Below are experts of layer 3 (counted from 0) of a mixture-of-experts language model. Rows are named router (the router's row for the expert) and show model dimensions 0-127. Each number is 50 + 10 x the weight over its row's rms, rounded and kept within 0 to 99.
After each expert's rows: a language model's description of what the expert responds to. This comes from a sample of Wikipedia text that the model never trained on.

# expert 0
router:26 42 51 55 57 65 41 55 58 40 51 41 44 50 62 65 75 46 32 49 49 55 45 60 62 51 56 53 50 57 48 54 47 58 44 52 65 55 30 67 46 51 61 69 64 43 57 46 55 59 49 55 60 57 36 45 50 50 47 54 47 59 50 54 56 36 31 46 57 35 69 38 44 53 53 45 47 51 53 47 56 55 42 60 67 59 58 42 38 45 46 45 65 33 59 32 53 39 41 53 58 39 37 26 52 63 61 53 56 54 53 45 34 67 32 77 43 41 42 53 41 42 40 40 41 48 40 53
Middle pieces of foreign or uncommon proper names in lists and tables, such as E-id, C-rum-lin, Gu-ang-zhou, Cor-nar-edo.

# expert 7
router:32 32 53 57 42 57 35 60 64 43 53 48 57 70 65 56 55 58 35 54 43 52 50 41 62 52 59 50 48 47 61 58 55 53 51 42 65 44 43 53 45 64 63 69 54 48 47 53 56 52 57 57 55 46 40 42 65 29 63 44 57 57 62 44 59 53 38 37 58 47 78 47 27 52 45 53 40 51 46 37 65 58 39 47 60 55 48 41 49 41 43 56 53 33 59 51 66 25 33 55 48 47 41 38 38 57 59 67 54 61 74 59 44 55 45 55 39 43 45 44 45 35 58 49 36 58 59 59
Middle pieces of Latinate verbs and words split after an opening syllable, as in acc-um-ulated, comp-ly-ing, accom-mod-ate, Po-li-tician.

# expert 25
router:41 36 57 49 52 64 44 53 60 38 65 44 59 56 42 41 57 46 43 38 54 66 45 45 54 52 45 33 56 58 53 69 49 40 45 60 66 46 46 70 51 50 53 60 52 50 48 42 53 52 58 46 51 36 44 42 63 34 66 58 49 61 51 47 47 33 30 34 46 43 58 49 37 37 50 52 34 60 54 43 67 46 44 62 63 63 48 51 58 43 49 37 68 27 57 39 63 28 28 48 57 38 50 44 39 70 60 54 67 45 55 63 41 66 45 67 48 49 54 56 38 42 46 47 60 60 43 59
First tokens inside table cells and parentheses in election and statistics tables: vote numbers, percentages, minus signs, short name starts like Cha, Bro.

# expert 22
router:53 33 59 61 51 53 43 48 60 34 70 55 61 54 49 52 53 61 42 67 39 53 51 40 73 44 48 54 47 46 53 55 60 54 32 55 63 51 47 67 46 52 57 55 50 57 40 30 56 46 52 49 51 57 46 46 67 38 67 46 55 61 56 43 58 58 36 35 56 55 65 43 39 43 61 44 42 52 41 51 55 58 40 59 65 55 63 43 41 41 38 36 64 32 52 44 52 31 26 49 49 29 47 34 53 67 72 59 58 53 59 45 50 58 44 66 50 65 51 40 48 34 43 63 41 57 46 64
Tokens opening a line, heading or sentence, such as list dashes, spaces, The, ==, and Another, female in species descriptions.

# expert 14
router:42 54 59 57 47 64 53 59 63 27 64 50 64 73 58 48 53 54 24 53 54 54 40 39 61 38 54 35 64 33 45 62 42 54 45 46 49 49 54 55 52 59 39 64 52 50 50 35 51 40 64 57 66 47 36 53 55 28 66 56 52 51 45 51 55 47 39 43 45 58 57 63 42 56 49 53 37 43 37 65 49 59 40 62 61 60 48 46 56 48 41 40 54 28 51 43 49 34 27 41 55 40 48 51 49 61 57 53 57 54 60 59 39 60 54 60 43 52 45 30 36 42 57 63 43 75 50 60
Single letters or short pieces inside words and names, like the c of McLeod, s of absorbs, N in coordinates.

# expert 2
router:37 45 64 53 49 49 56 45 54 37 64 50 77 58 54 57 67 55 34 54 46 58 54 41 61 41 58 48 57 44 48 60 40 46 56 48 63 37 41 60 47 61 52 77 65 52 37 38 60 50 57 53 59 37 35 47 57 46 68 53 45 61 54 51 49 44 45 45 48 48 70 53 28 52 45 60 32 47 48 48 58 60 30 62 69 49 58 43 51 43 52 48 69 26 55 50 60 31 32 49 60 31 52 39 49 60 54 49 58 54 58 46 45 59 33 64 54 49 44 41 47 36 44 58 50 59 45 63
Pipe characters opening or separating table rows and headers in sports results and statistics tables, plus quantifier words like many, another, other.

# expert 30
router:33 49 55 49 63 54 56 54 55 32 53 42 72 54 48 57 62 52 42 48 51 58 47 64 49 49 50 41 58 65 40 65 28 42 60 48 46 54 51 64 45 46 34 67 63 47 34 44 49 45 64 52 60 39 34 44 60 43 64 55 40 53 57 53 42 43 45 54 60 35 64 55 38 46 46 42 34 45 46 49 50 58 43 67 61 53 48 46 62 52 36 41 59 20 58 51 75 48 43 51 36 47 48 45 46 61 55 49 58 50 56 58 43 72 33 69 50 46 50 34 44 50 62 50 60 74 41 54
Space tokens before dates and numbers, as in born 1985, plus sports words: goal, touchdown, base in baseman, football, tackle.

# expert 6
router:38 39 50 57 44 67 43 50 57 36 56 48 69 67 50 47 65 54 28 46 44 56 53 47 58 40 55 56 56 49 60 58 53 44 44 55 47 43 50 52 43 60 56 62 63 49 40 29 49 44 70 41 59 53 29 43 66 31 59 53 49 67 49 56 55 38 41 50 50 37 75 48 45 47 44 48 41 46 58 54 51 54 49 58 58 53 57 38 37 50 42 46 69 22 54 42 64 41 32 56 49 34 53 47 49 63 59 46 66 59 48 49 46 69 37 61 45 47 39 36 40 38 41 60 52 58 38 61
Opening parenthesis after a person's or place's name before birth dates or also-spelled notes, plus minute apostrophes in football goal lists.

# expert 17
router:50 31 46 62 56 61 51 50 55 35 63 43 80 53 46 62 73 59 49 58 57 63 63 54 59 40 51 44 50 53 43 71 41 44 42 50 56 49 53 55 47 61 46 65 56 71 34 45 65 54 53 37 49 46 40 46 70 44 73 43 57 54 63 50 48 41 36 53 56 39 70 45 35 58 44 56 41 35 51 53 59 53 50 57 55 46 41 60 52 40 39 49 63 38 52 55 57 51 44 57 54 37 61 42 53 56 56 51 63 59 45 60 40 62 46 63 60 64 35 52 44 41 50 58 30 48 32 68
Digits in coordinates and dates, pieces like rate in berates, and nouns like information, food, transport, supply.

# expert 26
router:34 49 58 55 59 63 57 58 61 41 57 36 54 54 48 49 60 52 35 56 61 60 41 58 57 43 45 31 60 62 52 53 35 54 51 66 47 49 58 70 58 48 48 73 59 51 49 36 54 54 67 52 51 54 31 52 47 50 52 56 40 63 37 52 51 26 36 51 51 36 56 57 46 53 50 43 47 48 48 59 42 52 57 62 56 59 62 59 43 48 41 35 69 25 51 31 59 51 38 48 64 43 33 46 57 66 68 45 61 52 43 53 40 69 31 66 56 58 48 43 43 47 48 48 41 66 35 54
Second pieces of names after an initial capital like W, H, K, as in Wandy, Wanderers, Huck.

# expert 5
router:34 26 58 55 52 68 48 49 50 31 61 42 84 53 52 53 63 49 34 47 58 51 47 46 56 39 57 41 48 53 55 61 48 44 46 43 54 47 48 63 39 48 44 69 62 61 40 42 60 46 51 45 60 48 35 36 63 37 63 49 43 60 45 48 50 41 41 45 46 41 67 59 44 51 50 58 41 33 46 53 60 54 34 60 71 53 55 47 50 49 39 46 60 32 52 39 67 48 30 55 55 35 41 34 47 56 63 53 62 54 56 54 45 67 34 66 50 61 39 40 47 38 44 49 47 62 38 51
Tokens inside sports and motorsport results tables: rider first names, pipes, placings and prize words like Grand, air, medal.